From a checkpoint of a small mixture-of-experts model trained on Wikipedia: 13 layers, vocabulary 9533.
Below are experts of layer 4 (counted from 0) of a mixture-of-experts language model. Rows are named router (the router's row for the expert), up (a neuron's input weights, with its number) and show model dimensions 0-191. Each number is 128 + 32 x the weight over its row's rms, rounded and kept within 0 to 255. Numbers have three digits each.
Before each expert's rows: a language model's description of what the expert responds to. This comes from a sample of Wikipedia text that the model never trained on.

# expert 11
Sports tables and scores
router:120159098070099116142115160106172102141170141088135081110135061124099171094141157169189142125134102149072166148130156149076123121121152117141100100152100115141107153114104210117140160111075091110119133098122175135142170138092178138183174113104150140167159193133081150178100128118110003188070109161117130126099154166108166120142059158143132158154137065110074141110114151141137114129094144055157167186143093181131113103177111102166092118105097122081167148124156079130154118132126155117163100113164092189114151109136131126123135130099080136141162152120095069100117092099193130129
up0:135125195130101151125083099114151084108094155153097071126145066120126139146103172170051177110147088120141111174153116129125199114114112146159117094103088133133108100159104128120170150130104185087092092136130125079112109123081108105184114100115110112162144206146099115126163148133073184144109092151120142012170107101153177172092121158145094155153086142130069068155148132147142073109130099101106115074123121074122097145139052122108098161082114094095171100169125056094109134165128152130128099146109131091109135194102126167145096150141138147142156145179097089107094088121152159170
up1:143103146059166142169124177163066188112180120152130091112128105108105118190086150114126132133106149170122095040089134146101101152099150136125155083096111165156180186138130138130165208106116120142108126123079104143121090121161136102162098127093109148134165141103125092208073130132115115159111132153142149126163088137119127112102114168106077106142127130159141070080140174133101041089086113085072090137113120134150114061173162125132157119086204108097143085118166116123157088113085049195148138152143147144157112113151066159119119161104190116178105129135123109135129133083078090139
up2:105165143183091159088142176110156125151212140183156114156171067138142166084096138121185096094182184153132159100149146148102129109121100116189130104133125128167150108078106140182142120177106077118102119119145122119098114146163120133126081145026170096152079109193148114151150167114114192091107106129092166124111183175142137149161107192166182154123119120173135122130117121070102106132106163086120102168139118091112130133112078107121091124158106153147181051126122155139082122085160129132140095154160106106119192113137164116170163155105134064148085120126097035113147124144161113142
up3:148130127155124079125158085174180126113109144133114176122129133107150110111122151169117101099174137102120109159132071093105140130064094155165113187159125144133095167150126142211167167108141122079067141188114103121153160147135134178131174135122166086139188144159111137086135147127123134153068122163182106086094167106053140120099121111119144199192084138090124081130143162122186047155103113182151183163151165141122082161144102144131135085136149128106162088084154135070208142118103126070127121084118128150146129111126092033112099071131102099099112153099108148111114132092167121095

# expert 16
Sibilant word endings
router:220157094084123107158106146130129081200185181110161125151170113143073136112150157182156129164086149109111153142103144178092057180128196104125104167184151101177067131114082169127093148155096107112120165128120150091178119101089189147127126104103166138136153147144102128123110069094127121180121097204109126096081153110033091148130123128148145134149135111133148158114099141112170097204036128127138183116114156163095129181112128141144119105117096144104155125108151131145142145135170156095125102087132067136080122095140138162091102138115101196101141172115115132106095115121115090107
up0:077142155104203122135139150119090159155096076128094196170148137168140177166168123103154064107092156091133138021181135141072157152103122122057168123181136114134094102080094175168161131094188097141146094147091121129131100162149114110113101122121177145149109155143083153132103086151188086135152105089156192145141132100174106131141103146123132140118174084159148119138127162164152142048095141153125137180102105130155132046086111095165130117171119167203150114159110143071118179132115141134105096147157112147108143106155144158125143177172108138124164134139115153068195147131138100133
up1:196070137138111141125149136093050110158184143167180127145091123112159128156113154095155180159068123134118127146111051095122134094120137114108138135144146127083104101130111202147146117087106139117101128131148066154176075127131117146103140047156208090113168184173153128098132149117100155176151107104161109119118153137106142114170110175173155181122133069161107167149128170093148083204098099088135145068149140150130115155128225143102129137085123142126128135185131135122112163107149118133165111169169241147121119100139159134136134107117123117072178143137160172090113104146103103099
up2:173146132090125111119094163124131099171125192164117177178051087151139160081119161083099083081125126093125214160115142164129096180179105134104166138169137104147125073148070160132082085138159091157089082138156134168123124103129186188158128135076168183116155087172119129149081133123118093128099145149154192076119148116152101168140131138140106132115067123089074131094151134098066080174139090159119145131115084127170152105094108098109109143102099123104138073080194111107170137146042126128101150106127126116111119095122106076163115155106167111143121073157135113123131161094130114195
up3:137079067161137118187170137141078174102182141070129185108169088138103059109075148135116088163110149087115164136109182172161114123119103128129090165205182131153127182122128144137132149082035113067150168123178169154193124140138197137111133122171127137134152114185109099093123139129130096156165129153106106149153139131137192170180088104139167137169119132097124164133102115183113124145173106069105077138074168196106089120094187122113141150098145151126144137117178138091130116129158125141157131133141181105154102192164180155140088120120072168127139152116157149115116153135099153119

# expert 22
Separators in coordinates
router:147132121112085138159131146137143098172173124088106065155173078124102163095140120167128128134117149137098169160116149151080130096093140131158112098112055122167086170094081203081099210113119112099121181104102143083142143122120156145147160108115128140148137165155109209146117096124171068151139134153115135084069156159113154156086111157166129165161154054092119164113096172137167190166116131037173150190137125107112157114160112169144134091103075103089175160149153109083170093155172190116156131091159080130130161123151142161150097117163113148144133147116099099091110095086179088131
up0:039147126106154121170104126116122104092151137095142108176159064124187149141149047134162150129121163162108139176212137107155133141160105106146170148168109083108067140111114115131177200080050117186153090086104068108144094138125126107047132178144101124120175145081121167171125151123085116126188162146125139154150185119110123103103109105101139105143094147119133123121074156157139078173080127061104102089083091149169150189106122123130169118086081141112089165118120150141139122134100103116112118119143124127128154172162094075107159141189172162148139148145150181146090145108167116158
up2:127057125172141077165123095148122169123104147121125066132170074149153105128121099147161086138108172105104063116093159156167126141130161162175098180091165108137188118121120104114115116185126125052105116120164153117087069111104128081095099158135112088159113127120135100210140089075099136141111118078118128128109180113107126162115158113101124044179123101086106139189098120131174189200121139129167089155185072122109140118105152122122145149138119077174174130146130201099096138094128112162162125179115163145146135158191133149110101145165162084134124129064128089135108048116153122108
up3:100150153164091114131130151084126139115145120082099074155196123087197120099123157154117145141080122133141075150137125162151183127150098116112160189153146083079107156165168131121105076158122118159130108134125145126203093145133162119080148127093141182066072109101184116072138145173104140161186100172155107100084157121128071193165108094137166111116194114119184219144120151165077144120086134130147163090137137148159123110127159143126121160102094116104139092124160149153150135110186165133108092175161103087123078155106099173166140148097087079163195121130134169181112144135072093138

# expert 4
Table row line breaks
router:190138111098079108141122127125148102157192150109128050147167108091120153097168171180149173144144068151114171122087151183046134126120133107186115158086089117148058160107111149078102144129050054080099162117097178116141133182104139135171142126104134135139140166188100167151103109093152081152135121155096156118118129161133160147094111154194149162153140071087113156141142115172190147109114127104196137177150119164070164135162120099136117058087096116108129122084156112108106116138128185139138107082150103154122128110094171162078126116150090122137148135108127117083095071113172121093
up0:100121093142115150157174159133132154144123099120130093113117082148045133105135141158192173124165143086123114201065167125155145172155107117146123142098157108184100080179160139115135139125128134104123119082066133135127078159099142094134107104116146128139114104125128154190094142124128121123138130132115092145092155113036122158146117141047141125097168114190095110117127120145119211041091132110174083146105078167131119138136206124120144068099160190136085105137144089102111121139106115154120065104148177175117153088114137103092137114128196081096055112139099081101099135129150072075
up1:217124153115126133087220164116077106140089107094109146097123168098142152126128111113137106126188150111151128113138137142107103120176183132133097108137073077085102230113123161173127158132104098126120107143100194170102184151037135126131123147090149100117142157138153156150086176064128147119142111097096146147086187146125141135180158167156152125158149082127093096141084171163129115193120119141168148109099163199156088089152128085141110137154072107169042085122104093121125144124165134131116109127170167111109147109074170057113148072158140149125137156140150117114127115078137135137
up2:137101171115140131128133184108129094113165163137099149100097068112077153201131155120118148110100152142075121118083135113064107142175183068087143083099139128123161114159176141103114178121128130169102148062147147181113145152213087074094144174136148124171087100119100159148098125141093132192133123132148113113123112158099115113142118119049124149138070115141129118091143047144160163113057083127147123121086159160123113073106177138140162084160127114077097141097133132141126103117091121137125120079204091130136086094054143151188124130095122148115142133186124072174112128185086130174
up3:158127112154084141155033151092082122159096076119063088129170079142121190152120124095139140110175127091107089140170112094152186148195138095113128095134164171114108097173116140125137146106113096100155085173155098137159083135130135163147128115109148168146143072141097149112072173142102057104148086130153176066143179086122136135174155109102139144153142124093099082124146175124129120116151052166168111170111039135133123084187096154071126109134135110153145147120123126101134089111161122131089096121157134166092131116127125080157156100031129108063174133108185154105089134090114128115

# expert 31
Sentence-ending periods
router:178140109109060106154093141147126121161138141104140034141142092087108140089175149163160148131109109109102225142079174158092080114086132084162106093129095126149092145061109156073117124142062068101109171117114159126146139160109121138134163089107134143121137153159112169174099104071171092157112141145109160088094162163115144119094086129150152168145157093102121154138122117191180146146109129103206118152152119137075183121127085138149092121111086121066129146105171092137119124155138163114151120089134063173134174079061156170078117092129086142120149156075106135078086119097156118094
up0:140120200127144103118102068139134124151099079067117193114119155140172120092161140167127091232152164165143132164112115153170121153156079101121116145155121167065148140128148121094102140146186130124118089157154194141126180215142139132151065135161136103142187167126108147137130063152086136138132143138079066145075147151117120171115135139115179164133104164146186120070060190127141133131132098142137119142154064106148106123137061121141145115167067131095146114088148121103066156141172095141116130134090155125055125101144084064163160114091102167109144120102128131154112077128145130153
up1:165147143145176156121223161107140164141116123113122148064091086130167106161104140071038068166137168098158157121097096155125105145156133153165153120145095175099159147100186153115089201192144215147125122131122127126107129165120094126150170133171120126116108092161130117105093126123141105162097076144146096117184157134134151153143090103121109109126146184156143077116148035082124096107163138130111124157074142161150189090158112169181194134091116171100117117141162164116173106141122168119177099103188152105141135123144150115156145175147099120143141125083124067066137153128150083109
up2:133148168131106069181079135120160145109129163115149147124125139189119144185050107124083086108079138121097117071121165145111123163097085074163180122158109106184176120121113129204164126116152131116176129130112174123129137099180127112163124068092150143123189117153121129125113171122124087193125103120119108127190081188129174124105122130099185180106121140128155059133106161181178189138158093135149142179131149143141140104084158100146062092108146122065092161194123167128166100114086087116129118170125183160110093053158127142149077113139155090143158126158088119143134163113122158103
up3:148125120153169154154032101139144176121143107124110110133138148145122134070084120064100120131094131126135131105117090107101129122110165113135030110152119113171120120076143199103115131149132107212129098143138090114115130058092069086159095175122160189122198111115166098161103096158148193100118118114154092092129133093051151147144158098129186125200090140156089147177158141175105133133140134086132092102081079113175156149087119136115171114138144163043144177131095140170143126164113097123061103128110136142155132161142122110153126091129128157169151109156138103131079088122113082184

# expert 19
Line breaks and openers
router:136096119095098129152094151129114084151178127077151106186143093101124168103143183149151144145140095147078160150117151150031112167142107127145083107124077098155091198121082134116124144147136069106130167102105170104143188122102110171133138100100144151108148159188091138153103126100137105141112121147127129121098166208097108108079097112164163170171140100087083143078109147133146122147101133062159113163130096141095147097143072144145087081121081134066173152140141100153134088157156127115146110078140102160120185100099164131143117064158117109114141173076121115072076115102222068070
up0:096098121144129117150128120122178124135110100134139116118142115151159142141119124124131150177120159094067126110082182148151094178115097093134112172138117182158131160144115099153182098122113096128133115109108120159194183148155182139077134150204163098071127089150070106181144172133170110161225121136110120128183199114139133158067143148115124105149140058087135127097153125155127141156050144128100085148179117161145124117153116099123179162153104165171139155155120106098167211074079101102137135158153107164127076156068150148174152098142131077102090156053130111142116162164128168181
up1:132102158090123106119115122126077081176119167118100160143177186119182103206124135112158115138112118135068090135189119134105096139158125104152194169157160093051113098132119106123061135125116129080129179120126150150147150175152176127178108188139096107116131093176109179136116118131135100073177136151135129105134171178093099157138139079141130105147106187117167108182116150099153127138121086151093132184134095110220176110103130132133115124126116104150149106131156055153123102120210148147146107059118115128122141148068143158102113104142147103186172148079132182134106073094204124093
up2:143112125090107077140148137125114081108172144184102116199141105081135128129133160104124110173138127100099149095106131150109126121126139067136102122197089073131108191156119102115093140097140082133099116143137109095138138130068114135028109119123116160148165113130141071125132102149062118128125067119197079117050143164106160158110136109125133146140053109125078103096121137124175074158135164063058133125149140154075094115101121154104102111099090168113150168170180149158141126125163056057129144120124129099065188060093145127109089195140082141092106104085088128128117147108121124138
up3:170100156164161102120078167096075103183058145143117053155129130088104180118104156121064109080148091129120162146180164141091102181135099109069108169114139120105201124127179159089143076145099112124136185103141140118111180098138087131129156163108143133038108036188135095112126115108101100092075137135151127093119167117106104126090182134135115143142092163162102108158080131149115133157147097149106115124146127111150126084127089129196160115164135177086167174181152094149099092152154158080159097117118096104121155128086145102172158127167148147130153146093162119116149110153134065070

# expert 21
Table cell separators
router:120154129069060147171101140111108110148130152091106103157154080144102147120189145151164156133080128123141154177090110125074070118142156104138111106152086073208093104095097162095118191108107108065110154078112199110139180127111130140144137087081142144196115129173080126187123104130133082147121161178079138135106136131128129114129096153152157155146129086087105193125124129161159152125119195063160137161110123106100211133181077148140114110114081090111154146123199101099114080124145149094134117086160086161096157140119130152075119133132112168147175172109105104110076095086166130088
up0:149133156105097194132081103161112094142141169054175158144142090167085184086121143118150050106120095124125106176129100133170104121170167134157109178168076113140129041142123162150127135120137108162140115156132120115185121184132135096138141051134128150142116092132127091101103136074087115138115198164154107107171147100154176107194153111112158129159097118120117123155186142117139105129115157097097198154154127164103099149145181109117128154130031118123079167180118139107145147095166190134097146155170069169123115169122119147089133108091116154108170105134119132163047180112078157122
up1:161150177173139163124134169147096105100146098094138095157141103133097098166131136114079124133102135185170111113172078154114040132166116189120121162170164065169082104100125118103108141181099160168104111116168084167141159130128163115107112136169178151098129187159152108117183086093190138122110080184125162147085152194091096181105165156146159175094134140123179156097099151194173063141128123152104087118151137126069182105156108091157156137159170141151159107127138094139093102129164133142105130108152108144102098095133087179153123188071144139105159118119145186086175090148121143099
up2:067117126065088121124155124117159101119100108054127135175154041140130169167134056144106135131084134133117121068093086130098087091098125126102056090121103133141131169145108152132152131169166110117159101168127187156123110075121137175103105102146105135148187105127089097196073122086117106111073157135104128148087105112162077052086146186115128103120113101099143139158120155151150131106164099088161150083146117105170077151157077148155147131088147065118127142142117131149129178175206081097131174139096101189121198136100128147138127092135193120147130116102111177132082133176111132131
up3:182176161147144187088174090100146097126136097171171086138125148117151114141141118095115140114079106146166145141140119080119120149085158173127133183137126118136160095151098083153145197192129168171080116079110118092178119101108169127150071132142092168124119119137219110136118124122091168099101153208123111179095145137107118132119125150145122113166156105159099080110090137115091157149091122197113141206134163151171128120083092118123112101100092128151161128105074102115103138179146131158155026163122122115151113186194106119133094160095093167134092148141073144089152066157077102150

# expert 29
Single-letter word pieces
router:130090145126142114155072124181140086159177120179170120178159132154113156137204143141157162120130103109069142134135176151101116129081127167125125118104119092153127129107130174092166131109110109128122133118191130095134158158093140140142202051073177146149126192136113143124104083104101118135120071178143160076057165118098113151084124108122159103154183124100148180115058189133141132120081126115138145156100090171147135087226071139163123131100133086091180129152112108142122151168152136143119105090171156152126167090056123162110069077134095139148160118077065118105100111101172116118
up1:110110137152075183182124106141152129134140172098179118164157166122094105140098121055081160087072147116087098128077134173106106143061085148126107179149075138190151164193097134110080126100096161138229115087143174103124127092140090142159141134174145148083151112174135098108123131141109056109115107124108089130180152171114087175139092192109182147158110127154108091088149138141110107150191091163079093134103138077059077076123128112135119158082100138106125138156148150155118147130136126172119112155150118185149092128133125070180151171120155124127152127165149135139145142157146142198
up2:163091060101144099098136083144065182160093115131139121142204109178126078153141121192148157142122136111117133081151154133171145142128177162117196110133123151152132106111122088072100119102121120136143115087124150119114132122135095152121107184107179100091116166132131104113169107110130060065196085078105106154121103113128129097140091116193087121117106164106143175118168150087097064118099108118041130109099111195143106100161117109195136131152107121127107125143123126104179154144122136085191125168135207105155137109107154132146107098085094163214097146135084148151132141091133054071
up3:130127159142130118122130144141154140132108085124173144139091123127144187119164135092193137108138104136047140080107166149098122160102150122177190102096112104145145156145039193130141152116081107141165107154198159099127131162136140109096144082087161170089097177167119118081146117116095139140121057139134131122164140149141101125171124118178115142127101137117130091200081171154103145163155139176169156098138208092185116085164113151123147128115142123075120115138142134127108156101148101179146176134160120130060134079111066069114075086108078146153102154140052138120165217117153116179

# expert 12
Name-internal word pieces
router:145129132031110105166084169112148152171104137109173110129111121124098156164156164127131141137129140140112150161083138218119130120089141111125148082193091098170073174093123159120101148050142123076120189109114179091170144155105109137191184106100143150155162123139117144162115129127158083184059108154106117120111126119137189091145087157111114154169123110112139180104107149199140161122103163121132186149116123167077103160145139121172074067086102140118174120153135104129154084178153137088166114096162144148118126066132155114100045078172122118100192130113113118075099114107123115101
up0:140109077092143101124163159123101131159170113173129100103156165070108110177141119145122072157146160151118109149128203109165117156102089145137148130117112137152106125059136110103104142193115172123166145118127069099134120085086199176163101180097112104094141126214117112163149085135192106148139140117102119112188100117145129157137111133106094165160079172093195163157139104142182140189119216114078123084135113136168095106163140125124134096106162116088111134070179122104117092174129119125144091071113179119096125124144145070134125137195103123098208135074162138108088104167162156120
up1:136084051109114097089150149102153181071160138113116110136097098094134128179119107112100150151129145087175137194202088140172122118082103168164187128072088169117106115104124118176144126122144176147056120171114119169084088134101130142171098110165142180137145127117086122088096142155102090111157108100103098118110176140147154145157139123137120153144136069148051093127110143177163114154149114091117130166170191126100150141073087134125111131116138160149116089137151154079099100095116174097102151130138158068048138160139155149138212114137190145089167147080093103099194092157098112103
up2:170165146101109138131157100085134165123157115144170114124085196088165144184104137146139105137082114091139198093100113149141209089092138153114138130099163122161082091143142090158093167115155170132127184160085110150159164140063085145114136170087125144155089129150119131121089127132133126120130157212149198125083118132154159140066165189095095106141136086198145119134117116116085159151133144163112108132066173129105154105080086102150065119113123131163165149115135123162109200191115102126104077117142128169125059108118153093150165186196139139105119097106047124106123151164129120098
up3:147170139099117114133089112140171103163119199124115143169141078181117162174171166088178153177136146177169121106127065102091176099115123097139154086168163096114105119177127078074145143145117129052089146119113148119129060097106158148108111124149156096115210147175173133115139120155074123092097118148143150158075143114168071168166073103104110143123150149125081075111142162154151130159114162129107135163138062163128147117127116157128101104087114101126138129196081113143149127062101061119078105079155112092101137106151079117104082094066174105108162104152148140079077132165140086115

# expert 14
Locative prepositions
router:162127112114095132141121148120169097133168149114119096122186109084100141108185125139161129177116091165102158190123130132104100176077203133146040102123107118122100135111108150107100168098080108118107165130146169123123142101094103158139147125103162150141126164119108153146102108086169074138075146102066125116103136174131145133114125176170113151150157098121075134124093109176126152127121174116151144154146117160101178101159119142202116074104088098059161200084170097140188073172162159056145117089137082153096171063129163160104141106125083149129104155096086094107127097072189091077
up0:093059165115086100119145142126122137122133139134085114086140111119136158127176122117129152113130122095115110125159123145120148065115130135104130078094071111155107139102103162202146165178118112142124145079117163133163154101199111122132158105060134166103134134132183154167104164159111105132179133063138105135141106136135106133191136106126115160149091100129121072221128123159186133104149128091213147111052128079098189040127125092188125129157091120166101151104143123107101110103127113077123171167155130162150099198091116110054122162139102150162134141133112073151185100103196117076
up1:146142122154157116161146131140114095168148148147098134094181093127145202066144128163115092183110150087096121149156118167193107161148172114071123137151141118099106139065126151096113126155100140144091147143148129113185163153112213094163140087139165093125115134130143125147124100096178131103089124115140150145112105130158125113117187101134099146095154086116181112113152116087200075142133194099137170139119097080070158126097120082163088103126132135136109141096065102132036146152163142205135107149122051098089183128134121125098108068182171110165088152158190141124105196143127092087
up2:189103077142085197071154120167112187113160138129111081119103157053155109135117129124172117094115152084106118070133171105168112153103140147094188030080095148181126100136055108144097143110131178151133098098138128110117123103107158134100140121149082179099079150145140127103115138059157093086148117113116111169079130113105087133064162147085153131121121110114094158094086185114120183131123137107133150096106072138142177118123123213069119066141141119087125147121159108153117143138139085150170099135158197123116117105128117078149132121144155173098107160121113198105115085078143082109
up3:078172168152128118113151125149115108128106147133148144106153125111133193101197155097203160183171146098133106121143153156123106102084170128176100083155158154130112151163190128179090154152095146153129134102112103135118090122118082131109118153119140164128159189120133102142115145101147093085142068062115124077072157147142141180134139106137173144137093134116084154145146102084053163157087107147099126130144120178125157098129158132136201133153129137177193255157111145123090113083132107096128179100143099134132190121139121123092168137176070158102121110169075096112132160168095103133

# expert 15
Word pieces after b/f/g
router:146111121086100110168078177142132174156110120147126113135151124164095127140122158100147107191081158103095138130081136181101110204106157098190106137151067093129143129132111121129095167113117093109097191081136221128140151109084108111162186117116152141141107138173096168197092133072168116165116092129123145118098147146124176093143111138144136129164146147083137131107126153196128188188093172104222153120144104141089113157160121124193089117128095083132169148104143058141141137153166148030140166119128176154133168125146163102129065136164140152120119123103092121092131079141114078102
up0:203130130155097168119055171131163168085109079127115115116193148086119193134059082123080144148114150108188092137148128141102147138134052148207184160132072117092102160200114079116114181151119119123069146162116113154133128101145166117149127143184149130121127093095134183146078123138138122105083092109173128119116130118094152126155121108077164151119178126112140171205157167138131109133067147148091138128071126115140136110234129119136137123122158077130167167098176132138186134145148068109105138106145164158095139129158129120176139085182140152106130150140085152130118086161092125119
up1:066101137183129182134116137207125135143123167140075137087137084153165169193079089081111146138206131140084116101124132132084133133109103206127140045122128111149175116129079116096110128154089139138140155160170145062084125119133106155130168117106132147089132155152109146147147217197114114150184158072089155146147099123115152094163116066091111078154127145111143132084122127106148141104156131154140058115090162138190079137165124106122102125099124179136151141078103091135140125109094102157151127087219225140156150126141114128135103158159122132154124113126108091121125117139103123191
up2:159125104192152143166104090155151121123105095110151099169132100144094174105131136146108112121166105100092097112126099157113148157115132203109166108062138137054199109093097131109192113094049114105142158142085141116105110112116090094105142122093136125121118110141063114092153152106121123120096109144133056113107137129100128158154105101104089061093159087060131125161123108153105159159076198067138154063118091108143102119095106147128111115139145119099144080163159097090071105126196072119139196063148159139118108181092191162145144138099118080157084101114083131126138072112138106186
up3:138142177115139133154081163081149111141133186156098115137074122098170099165090140123146134220163057142146156130153095094111134138125111165181143151141112093087116143105131109115087100117146154168123107132155169187094084105152101069096224132072199191138113089187078119155110076162179098114134060145200112103130096173194155088140117104152149100091169129103119116164133124118081103125171176127098129161165115137111132124137105094105142169151157180109078133133152121126148156145107183114136125120160082154058137099075117120159122139101138138118098174134146103073123125128139096185

# expert 6
Fixed phrase nouns
router:126100122141141081144123161123122097140143095116158116158149098123120154135143145166215131123144144110063137111111145211114126140132112061169106078103097116128089197099095164155095132132131140112093131139179160101151187141113117172174146067080160169163113143128107124134109118089137098144150136124100210088078178146100151103101148112152127165124191118085105161127046170133199113138097106083154162133156073132120134107128116106187116076097118139125145164158149103116125116175184175127177091096212126143093124072130155135110134076130055127121199132120086095115104145087123102074
up0:103094115137130137129159112171130095161181114117132093107117098108170132108085112214147187119141136121080138172157133170105155152143073128143170083130159096190135132100127113085181133141121099097116086147164109164152130142144104132131140124083147176179116173076115151093129152131084151148187103130122117098164196109136102194188135124071061139139204034172094135068095125144112139100099074115140133109133091174136172138083055060137128121145156104147106140155144137122158144176124105084160094132159128162095149111114154173082095097115133148081166132102136109111150043104144155102
up1:146119164144080152145071120130147087126130126097137167168099115122088204105116174138161102174149174097141128140160135163148078119095125110128108096160048211086130108185124113129106189112117183125134153181084119117151108066115195118187150053106138165107165231190116139097158145099160132133101149125071121150139156118088172126143089146120145104083126113073096139140115112130172112156120148116092151143114085168098169103099169121085151114121161129140123144134152106184142118099129124135123110196122166157156126106150141093091188119150057153097143111132149163109134175127101213155
up2:117184148126133143109170102121077091133135145098145056114118118099159108179173197113064099103172093090152066082078141133115123131152109151170091102058087127180198118099099130167085096153147176124138123150115142051191086130111071065111098126117088199142101136165118148145126104097116129145163142106147097095169134173129120155114093115109124176126110120155208074090145096108146121167125142116137081142127113117103069116139148103111101065134127161171137138125117165178161070097108177114160117155158102191095093134154085102160122091128139151140136146120095149166108145085175183138
up3:167130077140107069138165151124132121098105107108103094136063141140139129108157120187173099163128115123120099031093145125115134127159119136161131171129087157094137179120136097123117163171083177165083185126127147181129148165127083087149128141149109100180100162148078152147223142167144103091110148083137114100124177153143209149156148098151133184163166200126112131139109107179162125114046072149154123129165129102129085153087175094127143088139154166101148106118126108134124128094116139178158072124114187143101055135097118060118133144179122137065167165130105141122082103150103139112

# expert 9
Statistics and counts
router:111091123095082084172096137128136134151133155077158091159183088147106157146143161177153201148133132118106161115114130138106084149086160149112057087145128115159076118112080174102074152133111116071140164116136122151151143173119096108153186097075125151101141121147108210152106134131164087157124125114135132100107165192105108112094134154158115160131120105080101164057150193161166186145124143079189098127154105147109152117169123152156095099096114142107152190179145107118168095167198170034133154117147082170095140111138159141065126085139127125089184141110108118096093115123181129105
up0:109133152098171099156119137116122131146140135095152158166135144160101054172156125122088076095151097136156118126088086149064097128128145117124079130132138127162142093118153142116120102165158120120093143152139184121117144054138107098167127184107113131125133129139102212076107177183159129149129178132106184153154096094071120165166121115165146118119103075147176111057172142196211113161116134098153054075181101097147143140113089190091114084141104118081118039114088112145166090148136081143132115102150099078132080129084146119098111079129144069107110111151124173077106132165101102108
up1:102133134092095106147212155162134184127082131121120070127132118126131142115148111145144122123077122131157091120136087191118137103113143126093090140020063123035118149170116141180144134136121155141183122157121152126124100169117129079091124144170109142098146118095102093153091109063123061150184081051149088130100173106139152152122122126133131121053153153121175119098137175144135123091107143143193129094119092145119125177108161109130103080113114143161096114132161088120155119179110180158097108130125089210147096088160101146138119039099146071127121145150119137123115175189096136171
up2:160132107138094147132076147143116095094130158084110136166117207176111152167117101043068078146127081125134163134117181094153120188114115130099127076111157162120135116146074141106118183149172099177160130136165211105162112160098149173087131167184057115137139095129173155149154139155130123119124145136119114149059163128138127151152124146178118164110152173112141124137090115137172050058106116144077130115117163088133150095187180191134144147098086146188094155092135132138060104179122126116115157127136104140106168099087168142163085126149149150109132049118134113123165101102078137157
up3:109131070126150147129131095096126142113138176090114139100157104128106147147153139127068142187122126127090130102090183105088149093104121189137104143126108104111112094096108116088159165143127158151168156154151124143160130073165093122157184139130154139092127157132094179125108158168164086117105114130128096104151088111137173250091139189117138067128126047231135107111129136173117126148137109082141092147099118106126106087166169137201096087160107158151163102174141149109130107193146085141100089151140153127084143127133165141113155154131146108085147152082124179102163135202147212187

# expert 7
Word-internal stem pieces
router:207153141139130103155065152157141078162121119158154109100128092165133152159154130159091146132096083086107143177138143167120063164100171145142117139129100077127148093080098158075097138139104105143127155077164150055140154119111078137192150091107192187105119099107101113175106065086147095161124087117092131089104149098132108144085140134116116138143127131096148137099109091140168168133106170107172099183166119152130159167161142150151145126065127123118108180109174068138178108176156148131187019127160160115138126083081143109112063153115101129076140104091096075120104119131134072127
up0:115088127177124106113059115175113156125188148119109133170140122115183164150044100195096087119149087120084114086114083159127113123146120124138153095198157143099139152119102145130102114124130143162173137060121129083116118141084121153119119092153168163169096203187134147186071186096091148140104082091150079082131068123089150092124123128123135128117141120104127096143097061123145151089122156127147139100120202123070113147132158134157142079158163158159061158185119075136116113101148118102156108128180196105090123069057121136125133102103175087138154110078112088116136115116097095096
up1:172138150121113098129172135141153161118176122096119158148100091159133134132189162134110132140177120147124154177103187150174120125111110190159117118112129073129170184121132151189074158117135127124080131148075142118129159107101077195208130131087174161104142099127149109113075096103122179111129127118129124101138084120107100100087149095109048110113105032119096135149102133122109152135102170143098152163073173157118143116114138099077116096160099142101039166174107101161179144145108170181087121099156114149124085074141136083128091073109196124039110138136111150101174117137106129169
up2:154074162139134114141115118156105117146160112173153043125148139104126106180169117104134165149131139099109138122125155158077146118180156140121085136111110071086094129133136143174149149160078170133141118139110104134106146140049155120082098185156172183128077089118105137177131095121109123149113126127122094123115133066159112164121085077104144205096093120135131178173089133134171097072161132164134192059093139169153143149164099136130156163172170185153089163087224169168147126135157169137168106089092099170126124166126128101057051113123068107090104139105105141106135123140110158102
up3:144118155109165100161125152167142105148158120182115093122083114135154134121169135103085169090108071168140165155091136118148117166132165116146098122134108098183167174121148144054147157105095189164058213148165131096100090107115158107138142103165155091106127103107140090185121146105099097128191070140063125117143129121097135120121120114183124118138125141163101099105094133101128124139158095100112108168117091136132173181225104123074163153133138064082134091083124152134102147145112069088149111098132086095121045159172079121156125166148135155144144145103058103182108052095110123092